Experts of a small language model: 32 squared ReLU neurons an expert, 366M tokens.
Below are experts of layer 9 (counted from 0) of a mixture-of-experts language model. Rows are named router (the router's row for the expert), up (a neuron's input weights, with its number), down (a neuron's output weights, with its number) and show model dimensions 0-191. Each number is 200 + 30 x the weight over its row's rms, rounded and kept within 0 to 999.
After each expert's rows: "comes after" lists some tokens at least twice as common just before its tokens as in all text; "raises" lists some tokens whose logits its average output raises strongly, later layers aside. This comes from a sample of Wikipedia text that the model never trained on. Tokens count by the router's weight.

# expert 76
router,193,220,164,199,182,171,163,226,147,210,237,205,236,214,159,212,181,193,194,179,218,238,247,184,223,249,161,251,180,233,171,215,233,206,201,176,212,167,216,176,216,216,184,166,241,202,155,220,225,160,206,250,225,234,209,217,211,128,203,195,232,191,164,208,254,229,190,166,188,213,245,196,233,193,183,152,234,242,188,204,233,186,192,188,185,203,176,219,258,232,183,183,186,178,176,179,231,206,157,205,195,261,215,171,164,198,185,182,165,172,195,216,201,236,183,146,179,256,215,227,217,213,179,234,239,168,196,216,197,208,213,195,199,152,229,192,232,191,184,170,227,232,200,246,211,161,151,125,190,261,216,200,180,242,207,275,178,203,185,224,168,219,183,197,265,176,152,218,204,267,254,201,211,178,231,204,183,208,154,238,183,221,162,236,174,210,203,165,261,161,121,181
up0,182,185,236,187,171,195,212,212,230,186,156,190,214,164,175,249,250,201,197,221,158,182,225,176,186,211,188,171,235,217,168,192,188,163,206,151,120,191,250,153,224,227,268,196,180,170,172,219,179,244,135,132,211,232,154,266,178,200,229,214,203,180,174,194,203,170,200,219,186,241,201,237,182,195,200,195,237,183,238,216,271,208,221,142,229,176,133,193,241,170,174,238,164,196,180,229,211,214,220,223,242,188,254,145,229,204,176,214,226,182,244,207,214,207,199,209,224,181,202,225,197,158,196,154,223,244,244,185,202,182,205,270,198,139,238,144,203,158,218,191,217,171,268,205,193,221,212,200,185,206,188,214,155,219,175,244,211,198,185,236,172,173,154,237,196,167,166,196,224,183,157,193,191,215,172,223,200,201,214,209,254,221,178,211,206,201,162,226,229,195,259,192
down0,209,165,233,218,225,223,192,193,176,271,206,183,177,189,204,196,153,230,221,189,159,173,196,240,213,138,239,181,206,164,189,136,158,184,185,211,222,209,232,176,156,141,209,169,200,130,220,247,203,191,215,217,154,205,192,208,191,244,208,209,166,237,235,209,132,176,198,149,205,188,212,181,205,212,168,200,232,198,217,238,177,185,228,172,211,202,248,191,195,237,220,221,192,242,194,170,152,204,223,210,231,140,234,193,184,237,167,172,200,212,195,195,187,138,222,226,182,206,213,187,206,188,190,171,158,237,152,171,175,173,168,146,266,191,165,205,157,170,249,192,231,222,204,148,196,253,182,223,219,198,164,254,213,177,190,264,240,233,219,238,218,203,233,218,180,201,178,259,185,183,212,182,165,207,177,196,248,178,213,183,227,200,194,143,209,163,200,285,231,189,240,156
comes after: " |", "|", ";", ":", " in", " /"
raises: "1", "19", "2", "20", "4", "3"

# expert 43
router,195,169,193,240,226,240,221,202,281,144,271,209,243,214,175,160,175,217,184,193,223,165,212,279,220,240,188,233,203,148,200,205,214,168,196,226,174,238,199,223,237,226,212,163,190,260,170,145,189,189,230,170,223,222,203,255,219,157,255,235,187,194,218,203,175,237,225,219,200,213,184,177,194,210,166,176,178,187,159,200,190,150,236,112,239,192,156,166,167,241,243,186,200,240,185,194,197,221,167,178,168,178,234,219,134,182,161,186,207,215,157,200,151,195,228,173,213,169,246,237,185,207,209,199,214,194,168,223,253,184,243,167,149,174,152,164,174,184,204,193,182,181,177,180,194,262,214,222,212,208,173,225,178,179,196,155,201,199,188,201,188,183,239,225,173,161,231,186,184,217,240,198,193,226,217,208,230,178,200,201,222,255,148,204,210,222,171,238,149,227,232,192
up0,207,118,260,167,173,227,250,242,224,133,240,166,219,167,176,219,171,216,168,175,198,186,230,203,196,191,218,261,244,146,186,231,146,227,215,224,206,179,207,214,195,157,201,135,180,210,198,198,227,240,145,178,235,243,181,225,238,201,171,181,232,222,158,196,259,229,161,225,180,186,200,189,198,241,164,234,207,232,211,183,207,253,198,201,207,172,200,202,161,171,171,225,230,279,169,225,195,178,233,236,201,173,237,175,214,199,189,148,220,203,271,181,176,264,175,181,224,240,222,169,195,166,202,173,194,141,211,174,227,200,169,222,214,205,244,161,188,226,248,196,182,159,194,199,208,163,195,168,184,227,213,192,199,194,208,220,242,149,141,187,214,186,162,254,226,204,192,223,224,171,238,202,188,209,225,220,147,196,181,185,181,200,178,199,231,192,146,203,179,228,176,169
down0,246,118,214,201,259,216,205,188,198,232,194,238,196,200,182,192,206,206,231,187,214,165,239,211,221,211,184,171,210,235,149,147,243,222,202,203,200,223,157,253,206,233,189,166,204,200,235,173,237,230,251,213,173,208,208,157,240,224,156,247,226,134,160,160,266,200,162,173,233,223,207,210,231,217,192,213,230,160,180,193,246,165,204,224,237,257,235,241,177,188,215,173,174,219,205,297,238,176,189,242,173,175,224,203,151,176,199,214,191,180,181,201,150,174,157,184,203,233,188,169,201,230,200,202,140,194,191,214,217,255,157,237,142,150,225,210,213,139,187,245,188,145,224,173,212,207,195,159,252,213,237,153,235,194,197,204,182,218,192,220,154,232,225,192,203,207,191,186,191,209,179,167,202,183,182,171,181,207,196,186,167,184,215,170,236,192,162,234,222,197,203,153
comes after: " the", " of", " |\n", "-", "\n\n", " for"
raises: " and", ",", "."

# expert 81
router,171,188,218,219,182,170,139,197,216,210,199,198,171,180,159,180,175,189,155,205,209,168,190,160,233,247,143,244,175,232,130,222,186,249,211,260,169,224,239,264,184,182,187,181,231,193,170,224,262,244,226,199,230,212,200,153,205,221,202,165,209,215,189,192,209,187,143,180,184,136,180,152,210,207,197,168,192,185,248,226,228,213,198,192,195,206,183,246,221,226,140,198,193,193,233,206,266,236,203,157,176,208,201,172,233,207,230,180,229,205,187,194,196,213,165,151,126,226,187,182,217,256,233,239,168,186,209,219,189,159,209,205,204,190,160,177,199,176,239,190,162,200,203,253,194,163,186,255,164,229,271,218,206,149,223,171,190,173,199,182,200,146,161,241,242,208,134,198,177,213,195,167,225,219,203,202,170,170,187,203,196,213,157,265,243,215,235,243,201,174,205,198
up0,212,225,239,145,204,252,214,176,191,270,207,146,146,181,164,163,208,178,179,200,268,203,231,188,207,220,144,256,196,168,203,199,187,239,178,255,184,200,176,231,198,245,197,210,204,214,166,242,221,168,270,204,174,222,174,175,250,199,225,195,207,193,220,243,164,188,162,212,145,241,173,214,199,263,177,196,204,225,187,212,212,217,228,177,193,206,213,151,221,249,130,215,221,193,218,236,159,223,240,199,217,170,248,170,231,233,181,213,206,230,231,267,242,198,229,210,171,221,199,147,188,183,156,199,237,204,186,197,136,193,169,170,176,187,181,233,210,169,193,215,199,156,169,232,152,210,217,219,224,211,178,231,193,181,211,133,206,214,250,253,162,197,198,222,218,198,184,178,218,178,186,198,185,182,188,244,229,122,184,159,223,167,173,201,171,226,199,234,193,199,154,223
down0,157,242,187,193,228,180,160,196,222,221,163,108,180,191,209,211,117,198,250,190,196,159,204,229,239,202,197,217,182,235,203,210,199,226,170,202,249,158,150,180,182,214,197,174,219,211,201,200,171,225,200,151,155,220,226,206,194,212,226,276,224,232,223,203,168,219,255,220,230,237,181,150,223,260,140,210,196,181,203,200,217,214,182,180,194,194,206,203,190,195,195,232,246,213,148,219,188,164,246,211,195,203,161,157,297,262,209,189,178,206,178,220,160,203,199,172,219,144,238,211,187,197,183,215,212,203,150,192,234,221,216,188,196,229,214,188,197,221,145,271,221,250,205,190,193,259,240,228,187,159,221,185,210,212,214,213,207,183,193,158,193,255,173,231,174,252,195,205,168,202,218,150,233,237,186,209,139,170,171,186,212,194,238,190,178,160,161,231,189,167,183,212
comes after: " |", " ", ";", "0", "–", "|"
raises: " \"", " |", "1"

# expert 85
router,221,206,184,228,213,202,212,259,248,149,250,185,254,194,174,190,192,219,217,198,194,229,190,203,221,242,177,192,202,211,186,197,207,171,180,187,184,224,164,163,212,255,222,181,170,168,247,178,181,171,235,178,253,185,216,216,161,217,179,216,239,194,207,238,180,250,183,262,218,244,165,211,270,176,225,199,146,174,131,189,159,178,170,148,162,207,208,185,182,218,216,213,171,207,199,248,165,180,206,209,198,195,165,179,164,187,211,167,220,174,112,210,159,197,243,195,227,165,273,165,257,182,208,169,203,194,191,176,187,192,204,184,151,208,211,201,236,254,219,224,185,179,260,229,240,246,256,180,202,222,205,179,241,227,232,113,226,182,226,167,184,170,219,205,209,191,205,175,177,204,251,162,213,202,227,175,183,171,179,217,187,231,177,212,146,239,237,174,178,228,210,228
up0,248,231,159,232,246,177,220,195,175,188,265,142,234,230,226,160,227,194,202,176,235,210,179,109,151,224,222,213,176,173,206,185,211,180,207,163,212,202,191,173,264,169,141,214,186,180,245,187,186,226,173,201,147,214,240,227,155,230,202,160,231,226,204,180,183,224,213,257,187,195,191,248,220,170,206,200,186,186,202,203,175,214,191,175,216,208,200,146,266,244,211,269,225,189,206,170,207,198,236,191,198,238,181,231,233,197,188,211,206,234,186,188,184,180,230,231,192,199,295,149,202,182,151,158,236,208,191,194,150,196,200,245,128,168,194,194,238,215,231,192,168,211,169,189,190,214,195,213,258,250,206,241,220,193,232,236,157,231,158,168,152,163,203,234,230,229,149,204,184,191,216,200,244,158,145,183,208,205,181,182,232,191,177,215,175,206,204,195,204,212,202,181
down0,171,266,184,165,184,203,173,152,223,265,173,227,166,222,203,197,225,215,185,211,205,278,222,253,242,254,227,192,211,164,215,222,245,133,192,176,248,180,202,230,214,151,224,229,234,199,166,205,234,213,200,238,244,180,188,192,256,235,219,155,215,232,202,223,225,164,184,226,223,170,195,193,185,194,214,147,226,188,152,208,211,203,134,247,202,191,194,188,241,198,186,202,169,213,170,202,219,217,196,210,198,178,231,128,198,197,178,173,187,192,168,226,223,189,173,148,146,252,213,196,156,220,161,220,192,130,177,204,213,197,191,190,219,255,189,204,141,218,212,196,138,233,200,189,195,214,195,189,180,210,199,194,222,196,259,177,175,166,206,195,206,241,175,207,227,171,130,150,170,167,198,233,227,149,231,154,203,199,231,184,157,186,251,190,227,135,238,222,191,193,206,223
comes after: " |", " the", ":", " New", "|", " The"
raises: ",", ".", " as", " in"

# expert 99
router,185,214,192,253,195,183,204,226,145,171,196,173,207,259,137,237,182,195,210,264,179,216,177,153,246,234,216,205,142,281,188,172,199,221,201,220,218,172,171,201,237,213,214,190,195,188,153,158,182,205,187,222,164,208,150,163,191,198,165,179,173,217,149,194,192,196,225,194,209,198,224,212,216,212,226,134,220,262,276,164,257,140,144,173,206,237,211,227,221,248,165,215,189,193,224,139,224,236,199,175,178,190,169,184,167,171,201,205,178,193,251,167,198,237,153,200,133,214,179,223,172,185,239,232,215,221,221,193,240,190,228,188,213,138,182,171,185,205,196,189,190,187,173,252,221,215,156,189,185,228,240,191,212,187,231,212,190,192,157,221,174,158,203,160,235,198,185,187,164,236,213,202,231,193,256,168,157,217,185,209,167,233,245,185,220,201,210,187,266,189,166,209
up0,196,222,244,183,193,168,227,271,194,187,183,158,206,156,180,247,216,182,230,233,189,229,169,242,206,224,219,165,186,184,167,146,209,141,189,217,222,156,153,172,191,186,244,174,207,169,161,168,220,158,179,203,220,216,213,224,176,196,192,168,188,230,192,249,162,182,228,216,139,179,153,204,225,196,232,175,220,177,239,207,241,268,149,190,146,208,220,232,246,161,185,218,183,252,188,163,210,189,185,242,164,182,202,180,240,145,205,185,195,166,228,248,149,190,221,216,126,206,226,195,170,270,227,215,205,178,244,188,186,207,196,257,200,160,227,195,204,155,164,255,189,207,185,244,187,195,225,151,238,194,177,227,268,222,199,212,227,233,185,158,222,218,176,202,204,193,212,211,201,225,230,150,264,168,209,193,179,214,229,203,177,220,195,197,195,154,154,161,237,216,195,199
down0,203,182,189,171,145,175,226,221,177,182,257,177,171,199,166,203,176,189,198,197,265,211,236,124,209,176,147,204,205,208,195,239,194,249,201,259,188,232,220,254,213,250,194,192,176,229,194,210,205,142,165,233,203,230,155,232,185,254,188,173,237,219,225,208,232,215,200,256,268,238,219,158,181,201,216,228,170,253,199,227,207,163,206,179,233,166,187,185,274,229,172,210,227,179,193,187,224,180,170,247,180,185,280,201,148,205,208,220,182,157,222,192,222,226,199,155,205,166,176,221,226,172,219,205,274,203,221,214,197,179,183,199,251,176,215,181,193,155,182,224,155,201,193,173,186,151,175,192,242,266,169,196,198,225,239,204,148,176,192,201,234,211,213,202,184,209,209,225,216,190,199,252,180,167,262,167,180,206,181,209,192,272,227,153,175,194,176,181,174,201,215,188
comes after: " |", ";", "0", ":", "1", " /"
raises: "1", "0", "2", "14", "11", "5"

# expert 55
router,155,226,145,204,242,219,189,191,207,187,213,227,206,174,134,226,196,223,198,186,190,206,206,199,213,193,180,179,223,164,162,245,204,214,260,223,187,235,159,161,152,206,248,180,171,235,181,234,219,229,191,226,157,194,226,201,239,144,219,150,207,237,225,223,200,190,166,202,190,179,190,258,235,241,177,153,196,143,172,200,211,179,207,186,221,201,180,187,199,195,212,195,201,253,262,212,219,226,177,220,192,259,166,222,131,196,222,218,203,139,143,136,206,223,207,174,171,196,208,198,214,137,223,253,172,210,184,206,211,177,175,225,195,246,172,204,212,236,203,175,197,230,212,246,181,254,184,204,211,203,213,233,232,210,179,158,162,185,230,200,202,282,212,181,217,195,220,226,231,206,179,154,173,140,174,190,158,210,182,238,208,208,208,93,233,163,213,181,187,180,145,196
up0,189,197,199,249,211,241,162,198,193,152,183,159,165,220,189,220,233,199,221,199,235,252,176,214,164,186,232,165,260,166,227,171,190,235,206,214,161,203,245,160,186,187,185,125,183,272,173,252,217,161,192,183,172,181,195,174,209,164,210,207,173,208,210,216,190,169,121,238,171,144,225,210,262,192,159,198,234,193,164,225,199,216,227,208,156,253,225,183,246,181,215,236,164,168,225,223,191,242,203,233,239,194,172,204,225,177,186,157,187,207,169,219,167,171,226,206,242,243,212,222,244,197,248,262,166,198,191,203,234,204,183,240,187,198,151,203,195,249,260,251,206,196,222,241,169,194,189,192,238,219,183,174,183,259,178,210,194,191,243,170,165,176,235,161,232,168,246,195,196,214,218,199,183,203,213,195,232,223,180,231,166,180,182,221,205,204,161,142,200,205,146,151
down0,258,160,206,213,203,199,143,156,149,165,212,205,218,243,192,156,195,200,204,216,179,190,163,127,253,206,233,206,211,246,184,201,219,161,203,192,182,215,162,167,170,250,210,184,235,205,176,203,224,223,156,224,225,189,226,224,169,222,250,268,133,192,179,211,188,212,194,213,179,180,175,188,208,218,196,155,241,168,270,171,226,196,202,199,200,189,206,200,272,214,224,221,166,197,229,209,208,270,182,156,255,221,210,200,252,205,224,195,256,190,253,220,194,206,252,235,186,210,185,217,232,183,170,166,202,207,215,227,213,165,174,203,255,218,143,192,167,182,227,155,182,181,196,181,225,189,233,164,200,195,201,189,179,198,206,172,183,207,145,224,191,183,225,218,238,246,149,203,186,198,206,234,241,175,201,188,205,217,182,233,108,217,188,184,145,185,205,241,166,128,185,162
comes after: ",", ".", " and", " that", " but", " well"
raises: " was", " is", " later"

# expert 49
router,156,215,212,192,211,190,189,199,263,182,243,204,200,218,154,192,192,215,217,218,172,161,174,201,136,230,211,189,219,137,203,214,262,138,216,165,196,251,221,141,267,182,246,199,184,163,210,195,161,216,252,203,201,168,239,246,171,221,203,230,259,231,215,231,198,214,224,227,211,219,166,214,235,189,213,179,149,169,234,184,200,176,199,169,188,186,210,190,182,200,203,193,213,247,226,216,184,170,217,221,147,251,187,199,245,262,170,169,262,189,161,256,224,202,183,193,236,172,177,121,171,228,203,174,177,192,184,130,221,224,186,137,187,214,223,202,247,179,237,178,257,175,194,214,206,216,178,221,208,195,212,192,221,187,200,164,158,205,197,254,175,202,242,225,174,223,207,176,165,188,230,195,265,144,150,202,187,220,156,206,200,213,172,181,186,200,168,175,202,154,217,227
up0,162,146,232,203,168,199,199,194,166,223,230,178,228,157,179,225,182,225,195,203,187,250,180,247,257,184,225,266,273,161,191,177,177,194,214,197,177,195,140,144,182,152,179,240,160,181,146,182,186,166,213,260,202,214,211,204,250,168,193,193,179,192,195,253,159,200,239,236,230,220,201,202,261,160,270,198,169,199,184,198,181,237,205,190,172,162,208,177,208,228,244,169,224,184,235,208,125,177,208,196,212,190,202,184,188,206,199,173,228,192,220,213,240,210,196,180,235,229,168,192,158,219,172,198,144,235,218,180,159,252,204,143,186,202,127,232,206,201,192,214,212,180,217,182,208,243,169,255,224,229,187,234,211,182,220,203,182,217,179,260,173,229,215,218,215,211,150,179,236,212,212,205,222,134,127,163,263,185,214,193,174,184,208,236,208,214,198,196,209,233,211,217
down0,193,214,204,173,183,217,209,218,265,250,207,183,166,187,200,187,200,203,214,245,258,220,203,241,212,197,206,251,268,166,168,214,182,213,213,191,168,160,254,223,229,186,201,207,127,227,203,168,177,246,211,207,191,201,228,196,179,233,164,209,224,240,201,180,147,203,156,193,195,206,177,253,190,215,157,190,225,220,125,180,177,280,140,167,218,227,255,172,224,199,221,208,188,144,187,208,193,226,221,220,251,246,205,155,216,176,181,193,217,165,205,176,174,186,260,176,218,206,234,206,164,214,206,148,145,210,157,181,189,221,237,173,239,166,192,236,196,237,208,129,180,202,174,224,250,224,164,181,214,257,199,193,211,198,215,175,198,244,170,183,134,204,264,207,185,244,204,170,156,172,217,169,197,174,192,165,175,236,190,206,174,187,174,194,230,246,210,204,217,168,198,233
comes after: " the", " The", " a", "The", ":", "="
raises: " of", " ", " and", " |", " ("

# expert 105
router,157,167,149,176,218,163,196,237,177,201,231,193,223,198,189,194,191,190,172,189,160,264,255,186,246,263,159,214,262,212,140,232,188,235,185,163,194,136,205,155,195,207,208,197,249,204,200,197,216,173,179,207,210,242,240,167,183,120,177,216,220,224,220,204,246,186,160,174,160,208,201,182,233,184,214,167,249,254,184,199,212,178,161,178,129,199,180,220,254,188,212,167,191,226,132,188,195,230,187,203,213,237,188,175,166,157,213,195,171,190,160,200,218,239,216,192,186,254,236,224,182,195,168,276,204,155,185,212,180,177,206,186,210,156,241,211,196,216,162,156,181,244,222,205,206,195,186,158,204,223,221,196,227,237,205,206,207,218,208,209,187,265,222,218,203,155,185,211,216,225,251,222,205,192,214,187,179,186,135,249,168,242,164,212,162,222,199,162,180,161,139,213
up0,219,208,205,162,192,215,218,244,205,234,213,156,189,213,156,183,179,195,162,232,199,199,217,160,208,202,223,247,184,246,134,239,153,214,177,221,233,168,245,190,179,169,221,218,197,230,210,197,218,189,190,193,199,210,178,138,188,200,149,259,234,187,139,185,170,206,236,188,190,205,196,262,310,195,182,193,188,205,189,208,171,212,165,218,195,229,155,266,217,220,167,182,245,232,194,254,240,200,230,201,204,232,174,167,182,111,236,187,210,220,152,185,193,246,233,234,220,215,175,223,218,201,138,203,171,212,247,227,193,200,203,186,175,159,179,192,193,186,208,175,191,211,212,217,183,241,229,199,235,191,175,196,197,235,202,256,208,173,214,219,153,251,166,202,244,167,137,252,234,237,219,240,221,207,200,169,266,205,204,200,183,129,211,186,209,212,230,166,221,214,180,193
down0,173,198,216,236,131,159,219,153,193,202,160,233,238,180,216,160,172,195,189,205,195,201,235,216,254,197,194,226,255,162,217,256,203,176,195,222,204,199,195,195,229,249,152,189,251,185,223,173,193,240,200,227,197,179,207,196,241,194,218,241,213,241,190,180,127,168,219,175,245,181,180,191,153,213,226,188,256,194,216,188,192,185,175,260,187,152,183,232,189,177,190,159,176,242,221,137,217,238,201,224,242,209,227,156,201,202,223,181,208,177,198,201,201,150,291,166,204,200,216,174,188,181,206,233,193,168,172,187,164,215,212,242,185,228,189,180,224,200,82,221,154,165,183,182,219,240,162,256,221,233,215,228,175,228,217,186,200,190,183,157,198,171,214,214,194,226,184,213,186,160,170,182,231,210,193,213,199,165,237,216,136,160,142,170,171,221,189,180,171,186,245,181
comes after: " |", "|", ":", " in", ";", " March"
raises: "20", "19", "1", "3", "18", "2"

# expert 114
router,231,150,173,212,175,231,182,158,215,168,191,181,202,205,140,207,171,185,197,204,178,218,142,244,225,229,183,133,209,222,187,235,178,281,178,237,150,217,154,230,246,191,232,223,197,145,201,197,193,258,166,206,198,189,164,138,152,214,158,169,197,210,163,196,203,202,207,192,183,180,176,187,125,218,245,159,170,200,173,224,192,165,202,171,170,253,210,244,175,267,258,228,203,189,217,173,241,242,217,169,228,189,175,283,178,219,170,196,229,191,233,221,203,190,175,197,238,216,219,205,226,168,218,244,240,197,195,219,202,252,229,221,220,210,207,221,201,176,205,154,164,195,173,174,177,167,202,195,238,231,229,201,254,202,254,173,201,191,195,214,181,247,191,179,240,191,201,236,204,182,216,193,229,227,254,135,162,247,211,199,208,218,199,149,212,217,226,210,171,212,226,168
up0,173,167,225,138,182,288,164,168,169,178,196,154,192,201,149,199,182,176,173,172,218,197,173,212,204,200,241,229,190,243,231,132,208,187,182,212,234,208,192,168,233,219,171,238,222,211,213,169,220,196,173,174,180,184,197,134,196,218,162,179,206,205,144,177,238,220,213,174,209,243,185,226,161,203,201,168,243,211,183,241,172,224,246,169,160,206,185,222,173,215,230,220,235,159,237,219,251,182,223,231,227,202,207,198,210,186,179,194,196,219,234,180,196,195,264,248,208,220,151,263,180,193,148,214,204,197,250,181,250,173,241,212,192,144,188,246,209,239,200,204,213,200,205,183,189,243,186,190,215,237,134,207,196,181,179,206,242,193,264,196,164,247,168,231,305,143,201,230,192,196,223,216,230,201,228,174,198,214,212,183,189,173,241,190,171,242,236,191,181,240,206,166
down0,170,214,181,163,264,141,185,223,177,198,205,179,171,194,139,224,231,223,203,222,208,212,182,272,233,232,187,181,226,231,136,215,200,192,188,247,224,164,187,186,218,191,182,203,214,176,246,205,243,167,180,226,174,238,169,222,184,233,204,183,196,206,177,220,217,177,191,199,168,160,199,157,192,210,195,197,221,190,196,192,243,154,262,181,174,158,174,177,200,194,238,258,247,178,213,230,243,152,212,178,227,193,198,186,202,235,189,219,171,173,214,211,182,185,175,206,212,199,248,161,205,256,196,226,202,233,148,167,265,224,178,161,227,180,173,193,219,165,236,209,227,189,144,190,212,200,164,176,240,234,180,185,204,119,168,171,198,218,228,180,204,167,193,229,244,216,176,215,179,215,251,142,227,159,201,226,195,222,204,213,200,276,172,202,276,225,212,175,165,179,125,146
comes after: " ", ",", "%", "0", " (", " $"
raises: "2", "5", "3", "1", "4", "0"

# expert 86
router,196,193,246,189,182,225,150,182,176,176,155,198,228,179,224,237,178,189,169,243,196,234,196,153,230,237,174,220,186,175,217,232,173,208,199,181,161,219,185,251,232,209,218,201,158,192,250,203,266,181,179,217,132,179,241,189,180,230,198,208,220,207,206,188,240,136,203,174,236,179,200,169,181,246,212,267,183,224,207,195,227,169,180,190,185,169,239,213,182,261,201,183,183,165,222,210,201,188,226,189,193,172,172,201,212,252,227,178,163,217,162,232,222,162,234,198,219,232,197,160,232,172,210,205,174,176,169,235,200,159,182,199,181,206,228,226,191,238,205,174,229,220,147,203,194,195,257,208,197,180,194,251,185,163,201,220,202,250,183,187,217,164,157,164,307,149,259,207,232,189,154,222,168,199,208,226,225,223,133,186,165,199,227,172,238,173,255,256,214,193,133,220
up0,228,194,236,208,228,202,190,192,224,175,175,160,215,202,192,214,185,154,178,230,217,219,219,242,178,237,205,207,168,185,140,240,178,230,232,268,195,180,179,198,176,226,251,169,194,216,215,162,229,217,252,173,141,210,223,174,128,192,236,202,215,179,231,183,241,204,176,200,176,241,200,232,208,160,180,266,246,196,266,194,199,173,211,211,226,243,212,221,166,184,207,219,207,195,186,154,177,180,192,246,182,228,212,221,247,206,179,141,237,240,183,152,174,205,217,167,208,236,191,205,260,189,236,206,162,194,160,160,229,161,204,175,209,246,170,149,191,196,238,185,201,237,176,214,228,184,209,195,219,223,188,203,211,164,193,211,135,141,177,192,203,256,195,160,284,218,157,209,252,229,187,200,227,187,178,197,224,164,237,215,207,156,248,164,261,215,189,212,157,198,163,237
down0,205,268,208,228,188,248,207,170,156,210,171,253,149,169,218,204,190,277,204,244,195,189,171,212,202,184,175,217,210,264,220,244,209,203,189,191,174,240,230,222,171,188,235,251,195,207,228,188,179,240,209,227,162,191,249,155,177,210,192,164,206,148,234,238,163,183,181,207,233,186,175,201,171,188,225,236,176,174,205,216,254,216,213,222,154,211,161,230,218,239,190,197,214,179,178,155,196,198,178,178,189,176,199,149,228,196,200,171,184,228,250,200,218,161,210,235,225,180,231,133,216,187,153,201,182,202,197,216,217,163,186,212,149,211,223,193,133,186,223,211,205,217,220,199,196,180,239,138,102,196,175,184,198,243,238,206,230,220,202,181,247,204,143,245,214,201,195,181,228,214,186,160,183,131,237,199,165,210,200,211,140,248,213,215,208,153,242,140,191,175,236,195
comes after: "20", "19", " the", "18", " this", " his"
raises: " |", " and", ",", ".", " (", " -"

# expert 3
router,153,245,239,233,209,198,145,162,246,220,244,226,214,217,215,139,213,176,132,178,188,195,245,177,240,192,252,205,188,196,154,181,221,174,192,203,149,214,174,202,225,146,232,194,211,184,195,229,239,195,197,168,198,247,228,191,204,194,164,206,151,199,210,232,225,220,175,129,223,253,266,175,210,198,190,194,157,101,160,197,191,250,167,169,172,191,218,173,191,235,181,178,203,178,188,188,217,233,191,166,228,165,169,186,236,229,157,217,165,144,232,215,198,171,184,222,166,167,208,205,179,146,167,156,198,224,219,198,212,260,183,188,196,215,174,233,180,170,233,167,152,187,237,179,234,237,225,214,191,187,224,217,192,172,210,157,220,229,261,211,222,244,189,263,219,201,246,215,195,191,191,165,177,186,201,192,235,201,226,204,182,240,233,220,194,228,259,217,168,189,242,202
up0,225,232,191,190,165,199,225,220,211,232,214,142,207,238,199,133,222,142,234,234,220,211,192,203,197,176,233,250,182,178,180,164,200,170,210,172,235,232,198,204,219,165,236,199,164,169,213,179,243,179,212,157,184,170,252,171,216,210,192,160,192,188,217,161,175,233,163,237,154,221,195,210,274,149,257,191,174,181,174,211,200,181,254,174,213,140,166,221,213,242,181,155,172,175,211,198,154,225,265,210,159,202,195,232,214,206,178,191,195,181,207,207,203,214,267,172,165,157,230,270,156,224,149,230,226,208,211,179,225,273,234,156,222,173,185,203,203,218,226,227,226,204,204,167,161,189,209,272,179,170,185,187,219,285,174,210,176,222,177,231,202,215,182,191,222,265,222,229,204,207,233,214,173,203,235,237,173,227,185,195,191,165,233,205,188,248,187,224,181,190,220,180
down0,190,208,203,203,174,181,219,212,191,175,200,199,147,174,185,168,218,175,193,202,179,228,181,207,162,208,247,179,245,199,252,224,164,229,200,171,248,111,180,257,180,215,170,203,185,229,247,233,205,252,198,209,243,198,258,176,155,235,213,229,177,218,217,212,193,175,216,178,161,190,185,182,195,236,173,198,266,132,226,255,202,227,194,204,162,211,210,207,184,190,203,253,172,244,218,165,209,201,238,204,206,200,151,239,221,203,209,208,200,233,229,171,201,220,199,188,171,167,153,202,218,208,155,204,205,192,241,227,212,217,176,245,182,194,193,221,209,230,230,251,171,238,176,122,213,199,216,206,147,225,239,242,211,193,163,251,189,224,162,211,167,159,172,209,169,185,219,155,171,218,137,181,192,274,231,259,191,206,144,166,191,172,150,193,179,238,220,221,204,125,185,196
comes after: " ", " (", "–", "10", " $", "/"
raises: ".", ",", " of"